Weights of a small mixture-of-experts language model, trained from scratch on English Wikipedia.
Size: 13 layers, width 160, vocabulary 4096, 16.5M parameters.
Experts: 96 experts in each of 13 layers, 32 cubed ReLU neurons an expert, a sigmoid router, 48 empty slots to pick, a shared expert of 256 neurons.
Training: a variant of Adam for the experts, 309M tokens.
Below are experts of layer 3 (counted from 0) of a mixture-of-experts language model. Rows are named router (the router's row for the expert), up (a neuron's input weights, with its number), down (a neuron's output weights, with its number) and show model dimensions 0-159. Each number is 128 + 32 x the weight over its row's rms, rounded and kept within 0 to 255.
Before each expert's rows: a language model's description of what the expert responds to; "comes after" lists some tokens at least twice as common just before its tokens as in all text. This comes from a sample of Wikipedia text that the model never trained on. Tokens count by the router's weight.

# expert 23
Sentence and section openers
comes after: "\n", "==", " ==", "===", " ===", "In"
router [142 149 124 125 119 147  93 173 119 122 100 115 142 133 122 120  80  85  92 167 175 166 149 159  92 150 117 130 107 142 147  94 133 221 170 116 160 155  88 155  81  91  79 114  57 123 151 123  96 102 158  98 107 195 135 136  81 131  70 166 110 118 115 148 103 159 135 120 108 129 114 123 120 161 133 186 170 155  79 100 104 139 165 150 107  85 117 131  94 152 143 105 127 165  98 159 125 111 165 205 137 121 137  91 165  93 171 174 137 115 159 138 118 198 154 139 137 149 109 111 113 103 116 142  97  77 155 159 132  81 101 175 158 169  38 109  93 136 158 111 124  62 176  92 149 156 124  74 143 151 125 137 104 189  86  64 127 166  94 160]
up0 [163  81 213 153  86 161 101 138 133  85  92  88 147 141 161 136  32  99 126 153 108 152 139 153 132 150 122  71 142 125 117 169 120 167 115 110 150 147 122 150  59 120 100 127  95 132 156 188 152 137 123 118 194 146 145 131 195  73  71 160 164 184 111 176 115 157 105 138 122 149  92  81 103 177 136 122 145 149 148 106 141 144 178 126 164  65  88 147  87 145 165 159 133 179 103 180 120 137 215 145 119  97 180  97 143 111 128 113 148 106 163 121 143 138 129 135 158 105 152  92 126 111 132 118 135 190 162 159 142 144  86 176  73 123  88 142 129 179 115 146  94  77 151 111 154  81 148 112 100 143 118 125 103 184  93 127 127 161 102 137]
down0 [182 151 108 125  98 189 130 110 126 139  75 129 111  99  88 105 172 107  99 114 123 124  93 160 122 103 130 107 167 164 148 134  62 169 148 148 124 130 122 117 153 131 114 195 219  62 139  85 148 149 140 133 186 187 109  54 138 115 143 183  94  93 123 119  95 174 147 146 144 138 158 110 150 105 175 135 114 109 166  96  89  98 149 135 120  81 110 135 111 101 178 105  93 166 116  95 122  76 152 118 121  89 144 128 114 147 103 166 168 156 111 145 137 164 177  61 121 104  95 134 182 114 115 128 155 132 172 125 151 150 163 168  97  96 156 186  56 123 144 123  84 158 159 131 169  86 117 189 108 139  68 100 154 107 120 102  93 102 183  87]

# expert 38
Section headings, season/album nouns
comes after: "==", "\n", " the", " ==", " The", " N"
router [105 179 187 123 182 104  92  65 124 134 113  88 143  82 113 133 134 143  97 127 150 140 121 205 176 111 141 134  89 111 126  80 119 142 128 120 163 171 106 102 145 113  68  90  41 118 108 183 168 153  83 153 107 150 114 126 146  93  70 159 108 148 110 128 141 169  85 186 112 127 121 135 109  96 113 147 110 122  76  82 141 158  93 170 152 140 151 127 113 163  54 121  66 103 121 108 147  80 162 209  89 126  95 108  83 103 153 126 134 136 131 190  92 193 146 127 128 116 162 147 100 127 151 180 114 145 105  97 134 151 104 130  90 170 118 116 159 144  91 150 175 185 125 173 117 141 102 105 126 146  92 125 161  93  77  65 161 153 141 111]
up0 [112 135 150 132 115  88  78 109 119 115 142 104 148  65 109 109 167 162 146  71 196 160  99 158  95 139 151 101  93 163 153 113  99 145 114 105 167 157 157 184 163 138 134 107 155 140 127  62 157 164 110 173 127 134  72 140 154  99  87 155 143 122 123 192 180  58 103 135  81 163 147 195 136 155 134 112 121  87 113 139 127 110  67 104  97 115 142 119 146 158 158 142 107 104 110 154 183 126 150 127 124 224 125 151  72 101 126 149 111 146 124 116 127 183 103  64 107 185  77  82 129 100 111 126  76 127 145 163  91 137 107 126 147  53  89 130 133 127 122  80 147 156 115 193  83 131  99 123 117 131 175 135 151 136 113 109 121 150 192 187]
down0 [122  70 131 119 175 173 140 176 106  91 145 100 120 166 139 159 190 151 106  71 104 164 182 150 151 105 167 200 103 108 141 181 131  84 102 106 175 155 129 126 145 126 189  85 113  75 127  76 139 179 119 129 136 148 145 158  93 168 133 120 125 160  85 205 135  97 106 142  67 126 165 120 104 155 165 187 144 111 146 116 136 145 124 107  79 173 106  87 200 148 153 126 147  82 142 151 183 146  98 144  95 149  90  82 159  92 116 141 105 131 125 141 160  95 116 126 116  93 109 136 117  65 114 145 109 112 113  92 130 123 181 149 192 122 140 138 149 156 120  98 147 128 127 156 162 183 145  57 173 167 103 178 164 161 125  86 150  90 125 155]

# expert 61
Line breaks and list dashes
comes after: "\n", ".", " |", "==", " ==", "==="
router [128 169 171 140 127 130 155 115 120 132 126 174 128 127 131 138 163 150 117 108 118  91 189 125 149 119  80 154 153 112 147 188 141  85  91 156 122 108  95 103 130 134 153 144  51 167 106 140 197  96 102 140 162  83 184 173 115  84  77 101 117  87 129  92 105 107 125 115  77  88  91  76 154 161 173 109 139 189  92  72 150 163 142  47 163 127  98  83 153 167 189 158 121 156 105 133 144 140 127 142 113 121 164 102 183  74 145 119 148 127  80  83 169 102 135 153 149  69 130 110  98 176 113 115  64 131 158 115  81  90 197  70 136 126  78 164  93 177  83  94 118 135 109 105 112 163 127 116 154 123 122 138  97 110 106 125 137 161 107 141]
up0 [192 113 141 186  76 157  76 151  92  92 138 114 175 147 138 107 131 118 136 150 168 107 167 122 157 161 169  98 144  51 134  67 104 163 119 106 152 148 166 141 149  95  94 124  63 202 161 141 117 127 205  95 124 135 102 139 128 152 136 164 126  89 123 153 131 109 140 100 121 130 134 181 140 146  46 185 146 143 126 117 135  68 182 122 165 106 126 131 164 187 171 170  99 147  96 135 194  73 114 169 118 103 153  65 117 120  98 121  87  95 161 115 113 129 151 152  94 103  56 135 137  73 152 163 109 114 117 150  54 104 160 123  92 145 114  90 112 101 158 143 132 133 102 141 167 160 132  71 100 148 133 150 138  95 116 129 133 156  86 106]
down0 [ 84 103 106 151 106  85  67 154 215  71 141 131 129 133 142 133  97  68 135 113 155 120 109 133  59 120 151  62  97 138  84 105  84 124 134  89  92 111 117 106 109 193 110 163 117 151 124 136 132 143 149 134 124 163  48 106 204 139 134 132 164 106 139 138 121 155 188 110 161 123 185 161 165 127 148 162  99 134 138 134 144  80 166 151  91 117 107 228 110 121 104 173  55 151 205 135  94 149 178 148 101 114  40 134  97 110 118 113 161 124 164 152 118 138 172 122 164 155  99 152 135 113 103  93 136 159  88 123 171 127 131 158  91 135 121 141  65 166 109 165 149 114  95 141 141 116 123 120  88 123 139 138 111 107 127 127 115  96 119  84]

# expert 48
Clause-opening conjunctions
comes after: ".", ",", " S", " and", " s", " H"
router [ 79 159  44  78 175 114 111 123 123 173 180 174 151  78 121  86 145  99 166 117 167 131 134 149  97 121 140  99 126 114 131  99 155 149 129 100 193 130  93 163  70 112 118  32  76  89  89  96 125 162 142 117 143  92 194 126 117 118 182 121  86 151 127  87  97  71 128  95 158 136 109 128 120 103 160 162 100 135 105 105 125  52 192  94  75 138 146 140 179 109 169 138 124  72 104 141  86  91 124  86 137  82 134 103 151  79 133 102 135  95 116 171 122 145 140 102 116 177 170 146 126  59 165 105 113 104 156 146 114 129  93 113 167 118  70 104 164 143 151  96  90  83 112 159  88 133 145 100 115 124 119 111 105 117  96  97 119 148 159 137]
up0 [146 102 146 149  65  89  97 159  97 165 201 106 144  59 124  99 127 146 103 135  67 176 100 142 104 203  82 156 139 113 105 124 136 158 108 173 176 118 142 142  49 180 138 101 155 133 112 101 122 158 149 114 110  48 133 132 130 145 135  82  99 140 138 103 125 125 165 128 135 101 106 133 147 121 118 154 157 159 106 125 127 153 120 165 153 142 161 152 132 122 118 112  54 142 112 104 114  98 125 152 176 110 175 137 107 128  91 134  81 141 152 165 129 115 135 111 147 159 113 128 124 117  84 105 123 151  34 165  95  76 107 125 187  99 118 158 157 114 106 183 114 191  91  76  77 109 195 121 118  96 103  78 123 110 111  75  57  97 182 112]
down0 [ 90 144  48 146 101 183 135 121 142  75 165  92 149 145  77 146 135  90 120  99 102 180 132  92 126 118 122 163 121 229 104 143 150 119 143  93 140 177 146 150 138 181 124 155  85 137 102 129 132 134  95 107 141 147 131 145 126 157 128 106 126  91 136 117 170 109 148 126  57 168 172 141 136 165 127 145 112 107 134 134  87 102 108  86  59 144 123 105  80 124 178 140  68 135  93  45 118 134 144 138 127 160 124 107  93 139 140 142 194 121  90 169  91  77 144  98 221 109 142 101 109 100 143 174 109 107  66 118 142  93 171 118 131 142 119 144 151  59  83  97 104 118 137 133 116 105 188 107 109  89 131 117 154 128  84 165 141 207 100 118]

# expert 46
Sentence starts, odd pieces
comes after: ".", " of", " in", " \"", " for", " that"
router [108  92 146 108 164  97 163  59 137 178 161 196 166 151 142  63 111 161 210 175 128 139 187  90  63 155 183 147 105 113  95 128 145 198 145 151 102 144  99 112 203 141 112  64 125 137 101  91 146 160 191 113 116 177  94 161  79 152 119 157  81 169 145  95  79 116 102 121 170 149 120 147 128 109 117 151  89 113  88 112  56  95 111 157 125 174 138 148 142 137 108 101 121 162 136 193 159 122  97 121 161 110 143 116 112 125 184 128 117 185 129 101 155 146 103 137 131 162 138 163 148 110 153 152  86 133 116 129 108 147 148 128 121 138  79  50 128 103 116 147 118 147 150 108 133 109 170 134 134 105  83 166 146 143 122  69 129 126 148  70]
up0 [133  73 164 132  81 134 149 121 157  56  82 130 104 127 128 128 132  62 141 137 178  90 155 172 153 153 105 125  58 108  71  81 132 153  93 127 153 146 111 108 144 142  97 112 150 121 131 170 169 125 141 144 185 116 124 179 106 201 136 105 172 136 160 134 135 131 148 179 154  92 100 180 134 125 174 160  71 140 143 117 142  81 175  76 105 139 149 116  73 155 127 141 123 149 137 147 153 140 172 133 179 112  94 167  96 120 129 110 135  84 125 146 146 131  83 139 140 131 101 172 134  71 163 180  66 186  83 134 151 151 149 128 108  55 115  66 124  85 163 116 121 146 144  79 110 109 129 198 167 109 141 210 106 139 161 179 141 132 131 119]
down0 [ 85 115 106 146 113 141 112 170 129 158  95 126  91 173  94  67 180 128  92 119 113  93 171 157 158  68  90 124  96 141 103 115 132 139 172  76 104 161 120  61  88 163  96 162 159 114  61 110 129 140 127 106 107 110 143 125 114 131 120  90 130 160 165 174 111  91  93 137 163  90 122 197 163 146 166 145 143 173 156 134 160 103 196 122 126 175 132 102 190 153 136  82 129 160 170 171  96  90 134 142  47 125 148 161 117 143 162 122  89 142  85 105 113 146  80 143 149 131 213 143 137  90 116 144 114 163 137 154 115 163 171 108 181 136 138 112 115 135  80 118 135 162 140  81 102 150 184 130  99  87  81 121  90  72 189 171 166 124 122 132]

# expert 16
Infobox label starts
comes after: "-", "\n", "|", " •", " N", " R"
router [160 133 159 117 110 145 106 175 174  74  63 120 147  99 135 134 163 122 126  65 106  76  96 113 118 129  96 140 196 111 165 142 127 153 117  93 173 108 107 167 110 142 149 140 196 135  89 123 119 155  84 166 152  63 148 152 132  97 149  95 185 122 104 137 155 125 118 110 172 140 138 101 120 167 122 170 158 192 168 148 175 163 118 160 174  95  81 114 130 118 177 193 125  94  93 171 117 146 150 106  97 124 109 104  65 107 142 134 126 164 176 165 138 113 135 183 106  76 103  96 123 101 158 125 145  96 144  94 107  51 153 164 177 134 184 175 117 128  86 121 167 152  77 136 128 114  79 134  84 121 166 166 116 165 160 178 126 110 188 116]
up0 [120 110 182 147  95  87 124 137 137  93 125 143  69 104 121 159 148 147 169 154 106 163 106 134 108  93  86 138 168 135 148 148  69 153 185 119 139 104  90 172 145 117 145 149 150 179 100 163  99 189 101  99 124 133 175  81 104 115 101 108 140 120  94 118 178 121  84 126 202 159 150 188 172 133  86 189 104 112 140 134 133  92 143 156 124 130 126 105  94 189  47 127 141 156 163 173 101 140 141 157 137 132 172 140 115 148 165  94 152  61  72 162  71 144 158 148 140 111 147 129 112 110 163 108 124  86  75  98 214  66  67 132  94 133 149 150 113 169 138 138 103 102 148 146 108 133 138 169  62 141 107 174 133 131  85 124 127 111 158  82]
down0 [ 97 125 181  93 144 147 172  85 152 132 119 143 158 187 115  78  89  95 127 141 116 131 146 103 157 115 147  94 109 178 112 115 111 186 159 161 155 134 148  97 140 130 106 112 105  93 138 124 107 117 164 159 136 187 179 123 173 123 186  92  60  85 126 123 148 162  99 138  95 136 168 109 149 128 116 108 186 117 152 154 108  89 175 194 173  87 192 126  84 123  54 179 146  73 138 139 118 131 136 145 120 113 141 179 107  92 119 138  44 110 128 172 135 139 140 103 117 135 192 120 128 143 133 143 114 119 119  80 132 127 136 140  83 149 149  90 158 160  27  87 138  49  92 117 148 113  95 143 129 109 101 144  60 142 126 108 168 151 100 174]

# expert 59
Line breaks before headings
comes after: "\n", "==", " ==", "===", " ===", " information"
router [143  90 163 115 125 115 117 112 124 103 105 116 109 108 155 167 149 120 132 123 128 157  92 167  74  84 127 142 152 113 109 160 159 132 115 150 145  94  88 185 128  64  87 159 144 147 122 129 129 119  75 101 183  89 157  98 116 172  81 129 104 116 111 124 100 123 111 161  92 102 105  78 117 180 165  93 158 143  80  99 149 194 141 167 119  59  80  99  67 194 142 122 127 102 143 153 162 139 113 147  71 134 169  95 162 105  91 124 135 153 131 121  87 156 221 122 142 155  26 106  87 181 129 143 106 101  88 123  85 110 107 144 146 177 128 131 111 152 114 163 181 114 116  95 125 129 131 142 161 199 115 145  73 166 112  76  88 144 140 173]
up0 [150 155 148 177  80 101 134  95 138  73 119  37  81 156 137 153 116 162 137  97 152 164  89 174  81 136 195 125 110  92 115 156 162 113  98 133 145  98 105 179 153 129 105 140 116 150 153 185 146 109 111  96 128 102 136  56 101 111  97 159 104 141 130  92 119 124 117 159 110 107  87 105  85 190 121 108 152  96 184  78 137 167 152  96 125 101  89 118  78 164 108 106 109 137 174 155 135 153 107 143 142 116 173 114 168 110 117 110 151  96 108 115 134 115 166  86 177 131  65 116  93 121 181 126 115  69  50  83 172 105 136 133 216 139 122 112 148 158 161 134 186 115 104  99  92 129 120 156 139 182 131 182 157 136  76 125  81 140 122 120]
down0 [148 122 132  82 156 151 142 125  97 168 116 164 167 173 141 101 159 115 188 173  69  91 114 112 130 135 147 143 107 175  74 188 159 118 193 156  39 166 150 148 116 138 136 152 139 103 124 104 127 122  75 136 132 139 132 130 167 111 145 153 185 148  99 112 160 105 103  86 159 133 134 124 149 119  93  79 111 146 126 140 114 124 128 176 119 120 173 107 154  99 158 117 183 122 144 143 205 148  90 188 119  85 102 158 140 112  72 126  97 138 199  57 120  58  86 168  88 119 149  95 142 167 135 120 160  74 133 172 125 149 126 127 120 144 176 155 152 128  90 139 104 140 156  43 188 116 139 132 113 165 146  90 137 158 136 149 176 116 198 127]

# expert 5
Infobox field labels
comes after: "-", "\n", ")", ";", " B", " •"
router [191 101 155 130 107 163  95 163 174  69  58 111 145 114 138 156 128 125 168  91 142 123 123 129 123 142 124 153 185 137 170 198 116 152 129  83 162 130 128 164  94 105  82 103 186 148  90 131 140 118  64 158 147  73 107 180 105 135 140 104 132  88 104 170 140 133  69 143 116  92 134  76 115 153 133 142 188 190 134 156 153 185 127 164 142  96 110 145 149 130 172 141 101 114  86 162 108 127 138 107 108 113 105 141  86 101 133 133 110 165 162 198 132 163 136 171 105  73  97  74 112 134 141 163 174 101 154 118 103 101 154 155 142 165 166 162  75  95 107 128 134 102 128 128 169 136  97 146  90 129 186 181  86 181 141 217 145 142 162 146]
up0 [154 137 156  88 120  84 154 106 169  88 112  90 156  63  86 151  94  85 133 114 138 159  58 126 123 121 197  78  53 133 113  48 149 101 136 155 101 106 174 146 139  69 185 143 157 105 169 126 113 125 160 110 155 120 151 104 118 135 118 195 136 129 166 128 171 149  68 147 193 122  89 117 130 140 121 171  88 175 183  95  88 100 103  92 145 116 128 151  79 166 109 143  80 117 111 155 115 107 177 143 124 150 116 119 121 106 111 133 108 134 110 118 122 103 156  97  98 107  86 153 146 145 151 127 100  77 107 126 148  94 147 110  80 105 164  48 131 119 175 165 166 156 176 147 141  91  91 173 154 167 133  93 151 164 149  76  68 105 128 118]
down0 [159 120 142 117 116 133 123 109 143 107 117 105  51  98  55 126 132 102 129 102 192 133 150 137 111 143 131 157 134 143 155 140 140 168 109 163  91 148 161  90 152 113 125  73  81  98 103 121 123 156 151 122 191 140 136 139 140 179 121  94 150 168 163 129 106 117 126 124 109 176 119  92 151 120 129  94 164 147 144 115  95 114 120 128  25 109 179 112 110 154 172  86  96 171 119 154 149 141 116 124 145  97 116 151 117 114 111 134 151 134 114  91 191 105 143 108 162 118 139 131  99 122 205 169 125 139 156 133 168 220  72 133  80 205 118  93 213 164 115 128  70 101 120 160 111 134  49 165  72  88 103 147 134 130 117 155  69 183 107 120]

# expert 6
Line breaks and headings
comes after: "\n", "==", "===", " ==", " ===", "===="
router [106  85 175 100 135 155 122 163 136 141  68  87 114  87 123 127  88 122 115 135 104 125 143 128 136 106  91 138 112 113  76 143  92 100 121 110 166 124 119 128 133  91  69 119 149 213 122 162  67 102 112 147 131 171 114 113 146 135 106 126 131 158 109 126 125 146 141 147 102  92 149 100 108 131 160  96 167 134 101 131 177 131 151 177 172  53 126 113 145 150  63  98 171 152 152 181 153  86 159 177  92 189 133 113 152 108 149 127 130 164 111 189  75 177 176 168 138 110  84 140  86 194 113 118 143 150 101 118 141 124 149 148  75 152 166  96 115 157  82 182 170 117 136  97  86 121  95 117 196 158  97  99  59 118  59  67 112  99 169 142]
up0 [133 172  96  97 183 128 156 181 151 158 166 119  78 164 137 111  95 141 144 156 135 118 136 141  66 145 174 122 148 136 127 154 106 175 119  82 168 117  94 120 171  64 160 110 179 166 151 174 149 130 130 145  90 126  98 145 130 173 122 106 150 153 112 156 160 110 160 156 179 139 137  80  86 110  96 141 153 183 146 158 100  95 120  59 131 137 116 113  47 112 155  80 119 100 171 117  93 148  88 144 174 178 125 142 122 136 157 107 168  89 174 151 116 132 190 110 105 161 134 175 133  93  90  67  83 111 142  55 103  84  73 154 108 115 116 110  97 150 136 120 156 151  88 170 138 131 130  89 173  78 159 181 189 153  90  98 161 129 141 110]
down0 [ 98 158 115  86 112 115 137  81 129 162 152 145 128  98 126  80  54 148 106 172 170  88 159 115 177 104 112 131 124  76 133 119  79 128 153 147 143 151 128 129 172 136 182 133 129 119 120  48 114 156 147 143  94 120 126 108  93 131 143 132 169 190  91 130 104  89 144 180 143 100 121 148 142 107 145 163  79 191 148 168  66 147 129  88 161  81 176 157 129 165 200 149 174 100 182 114  95 129 132 148  91 173 109 113 125 140 167  69 132 107  95 126 153 131 151 144 166  89 144 114 115 160 147 122 100  98 134 166 125 113 113 112  86 127  60 108  74 172 151  92 159  99 160 124 100 149 171 111  45 132 110 186 154 147  88 147 160  49  95 122]

# expert 29
Infobox field names
comes after: "-", "\n", " |", ";", ")", " •"
router [171 112 153 154 135 121 110 165 178  90  58  97 109 106 148 139 148 114 169  88 144  92 105 141  97 172 112 144 175 106 156 145 120 156 103  98 180 118 143 158 106 150 132 151 217 137 108 159 128 112  93 178 181  72  91 154 134 145 168 128 146 103 124 154 170 137 112 145 124 103 153  74 126 141 112 168 169 189 168 160 144 180 134 189 172  85 100 102 156 124 166 124 116 103 105 134 124 109 122 125  94 126 116 122  80 109 141 122 123 184 177 173 125 164 149 166 101  78  56  76 111 115 131 118 150  93 151  83 113  63 161 170 177 139 162 150  89 116 130 139 144 135 138 124 139 110  55 126 112 102 199 145  92 171 148 201 150  90 168 118]
up0 [115 114  91 161 124 136 125 111 135 133  85  79 158 142 151 102 144 102 129 132 135 103 118 108 138 124 197 135 108 184 127  74  90 162 116 150 155 154 146 151 178  94 143 188 133 139 149  95 123 112 195 112 184 195 192 141 154  80 152 113 108 143 198 140 154 124 113 167 147 131 170 124 174  83  55 105 140 123 133  92 164  98 113 167 137 129 123 113 110 168  91 173 149  72 159  83 106 155 175 133  63  91 120 122 102 116  92  87 124  80  56 116 128 127 104  78 131 121  92 111 203  94 171 129 141 108 122 132 110 162 132 118  87 125 136 137 154 104 132 129 165 121 105  93 102 156  50 121 128 128  98 238 175 115 121 156 131 157 145 131]
down0 [160  99 114 128 121 106 130 103 145 146 123 224  92 113 114 128  85 135 221 178 127 117 140 123 112 128 177 196  81 115 131 132 123  92 130  83 130 125 175 169 175 147 114  93 128 123 153 120 150 169  93  91 186 114  79 155 149 142 135 156  67 110 125 149 104 126 144  85  56 106  99  86 111 109  98 132 110 158 153 142 167  81 120 123  95 172 118 114 103  86 147 151  94 146 116 123 135 151 101 115 104  86 108 167 114  95 114  86 133  96 142 185 147 112 106 143  63 112  80 101 173 126 164 146 106 151 145  89 111 157 157 183 124 116  78 109  56 105 109 112 148 167 144 133 140 164 128 104 124  62  72 169 152 153  67  94  99 119  48 133]

# expert 30
Quantifiers and sentence openers
comes after: ".", " that", " a", " The", " h", ";"
router [124 116  98 185 109  66 162 134 113 146  83 126  83 155 165 118 159 141 172 128 160 148 145  86 155 177 123 142 140 139 148  83 136 142 128 109 159 144 148 198  72  60  69  65  55 131 139 130  95  98 152  90 106 166  89 116 125 136  86 115 158 142 122 150 169 123 178 192 125 130 100 110 100  68 106 114 187 115 168  94 116  92 119 162 123 167  83 180  98 115 132 117 115 100 104 183 143 122 194 168 139 100 163 123 168 178 136 176 141 157  76 146 116 183 183 145  97 105 143 189  92  95 141 155 134  86 123 114 120 128  98  83 175 126  63 105 137 141 149 129 105 120  91 144 141 119  99 101  49  92 128 146 120 124  89 127 132 143 111 125]
up0 [122 129 115 163 123  49 127 166 155 127 117 111  98 123 149 107 122 144 191  81 172 145 126 120 125 124 158  93 117 150 136 133  76 120 129  68 142 142 123 142 106  84 128 113  99 194  97 135  92 166 173 160 119 118 103 126 102 176  99  87 152 126 124 156 150 108 108 170  90 119  90  80 129 178 125  87 177 132 174 102 139 137 168 175 127 113  98 167 126  88 153 131  89  79 104  69 106 119 183 175 183 169 141 111 161 186 138 153 152 159 123 115 128 213 113 148  55  70  81 186 177 143 102 103 104  99  88 105 150 136 141 137 130 135  51 140 159 127 142  99 113 115 142 191 145 143 124  93 108 118 142 139 161 166  72 164  79 164 114  82]
down0 [124 113 144 113 135 136 123  84  78  93 135 123  66 149 169 152 124 111 154 125 149 105 152  90 128 115 131 104 115 107 130  98 149 157 137 113 115 127 160 128 149 127 175 120 187 184 157 102  92  64  73 147  84  86 101 107 165 130  92  67 154 156 167 141  97 101 131 148 113 115 109 111 202 141 153 116 115  71 127  84 110 115 193 127  88 158  60  79 122 136 153 121 154 124  78  93 170 155 110 150  93 174  84 138  95 156  75 101 107  79 132 131 197  82  65 145  99 126 165 156 107 108 138 138  65 133 134 124 132 171 105 206 165 124  67 135 151  88 111 179 172 152 165 169 140  89 125  83 144 126  68 129 170 118 158 147 146 126 120  82]

# expert 4
Infobox field names
comes after: "-", "|", " |", "\n", " •", "Personal"
router [163 111 179 169 138  96  91 200 134  80  71 149 147 123 161 144 160 108 178  84 137 110 118 133 118 133 125 160 135 119 140 133 113 147 138 108 188 121 114 161 135 136 102 166 198 110 107  96  94 115  88 135 165  78 134 196 126  81 123 110 162  98  99 152 189 112 114 156 150 121 164  75 115 175 140 133 138 164 137 173 161 188 123 170 154 101 124  80 153 120 177 115 160  97 117 185 119 129 105 128 113 114 111 108  66  74 127 112 132 148 157 149 128 171 135 169  94  82  77  91 125  89 158 135 145 126 179  99  85  96 173 130 148 144 207 176 120 154 116 129 155 105 110 127 146  95  78 155  91 137 181 167  98 143 174 206 106 130 172 166]
up0 [132 157  90 133 121 182  45 140  98 154  58  79 138 136 162 139 129 140 152  69 159 158 123 150  86 157 123 105 124 168 163  99 115 106  79 149  83 167  89  97 157  93 167 167 177 123 178  97 127  85 125 184  92 102 154  95  98 107  89 110 143 115 131 101 106 101 101 161 160 120 143 112 114  94 140 146  98 152 137 108 103 106 107 182 139 149 144  98 118  90  91  95 175  84 168 123 117 159 188 151 102 167 132 178 106  99 135 142  93 126 138 141 149 156 104 124 109 120 125 152 175 164 161  71 133 134 109  48 169 113  98 143 117  81 187 135 150  81 108 103 187 155 138 173 194 170  71 133 102 144 112 163 129  80 141 136 110 140 199 154]
down0 [124 127 146 162 127 158  97 131 112  71  84 145 150  76 147 118 146 156  62 127 154  98 194  89  85  60 130 104 113 118  94 143 106 174 108 150 169 143  71 131 114 132 150 117 123 116  79  97 115 176 108 169 121 129 206 198 105  70 138 135 208 167  64 100 117 133 116 114 164  76  91 159 142 131 121 112 183 135 158 156 147 152 120 130 113 140 121 130 140 136 150 116 100 155 152 115 185 100 118 108 191 174 149 115 121 132 116 132 132 121 157 104 187 148 111 178 114 182 136 151  95 154 103 135 164 140 111 101  88  59 195 109 136 126  67 106 100 169 190 143 140 124 132 165 158 134 147 185 199 169 117 133 149 122 139 169 147 151 112  94]

# expert 45
Section headings and years
comes after: "\n", "==", " (", "===", "–", "See"
router [111 125 124  75 154 199 172 152 117 110  89  68 130 111 118  98 136 125  88 102 107  81 163 162 173  93 106 121  89 163  70 183 114  64 122  67 162 127 109  99 141 121 100 140 129 160  73 167 104  96 117 132 136 181  96 115 130 180 105 154 137 123 109 125 161 121 159 129  97 133 170 140 113  83 151  90 134 149 116 135 159  87 124 167 136 100 166 119 138 179  91 122 131 109 119 119 109  97 200 161 121 163 166  95 154 142 159 150 141 142 164 214 108 177 178 193 195  96 115 171  95 188  52 120 102 153  91  99 176 176 123 140  98 124 157 107 125  97 107 161 118 105 118 107 120 134  73 158 162  96  93  87 119 114 101 125 131  90 161 141]
up0 [101 114 136 128 113 159 130 165 101 143 104  71 127 151 100  90 114 122  73 151 121 111 151 165 144 115  94 111 114 214 132 125  75  87  51  92  71 131 128  70 147 140  95 188 109 139 102  96 114 103 139 125 124 168 149 111 134 144 148 199 119 125 157 146 128 132 162 118 104 179 136  96 110  91 103 157 107 146 112 116 150  58 110 105 105  81 180 102 128 146  43 126 165 153 139  87 138 136 131 144 145 166 111 113 156 166 102 110 162 159 136 155  84 142 197 142 162  88 115 160 149 194  79 130 140 156  48  96 131 113 153 134 118 135  84 106  84 129 107 107 123 183 108  77  99 136 100 128 195 111 121 117 159 144  97 139  37 108 153 168]
down0 [153 133 155  76 145 184  98 121 154 167 124 117 115 110  96 126  92 162 121 131 122  96 106 126 130 111  86 182 109 160 160 116 113  96  55 203 123 121 142 160 152  99 153 119 147 108 161  65 123 133 134 147 162 101  62 143 103 159 140 122 172  97 139  65  93 112  88 117 113 113  48  55 132 114 103 193 100 125  81 137  58 125 129 125 125 114 148 142 159  51 113  71 104 105 120 141  96 173 115 100 122 132 170  83 117 132 162 161 145 177 148 161 149 159 132  86 130 121 126 154 122 133 150 146  94 114 192 179 166 106 168 134 136  93 147  85 136 131 110 121 125 137 144 117  94 106  43  66 132 117  86 170 179 166 103 124  84 108 184 119]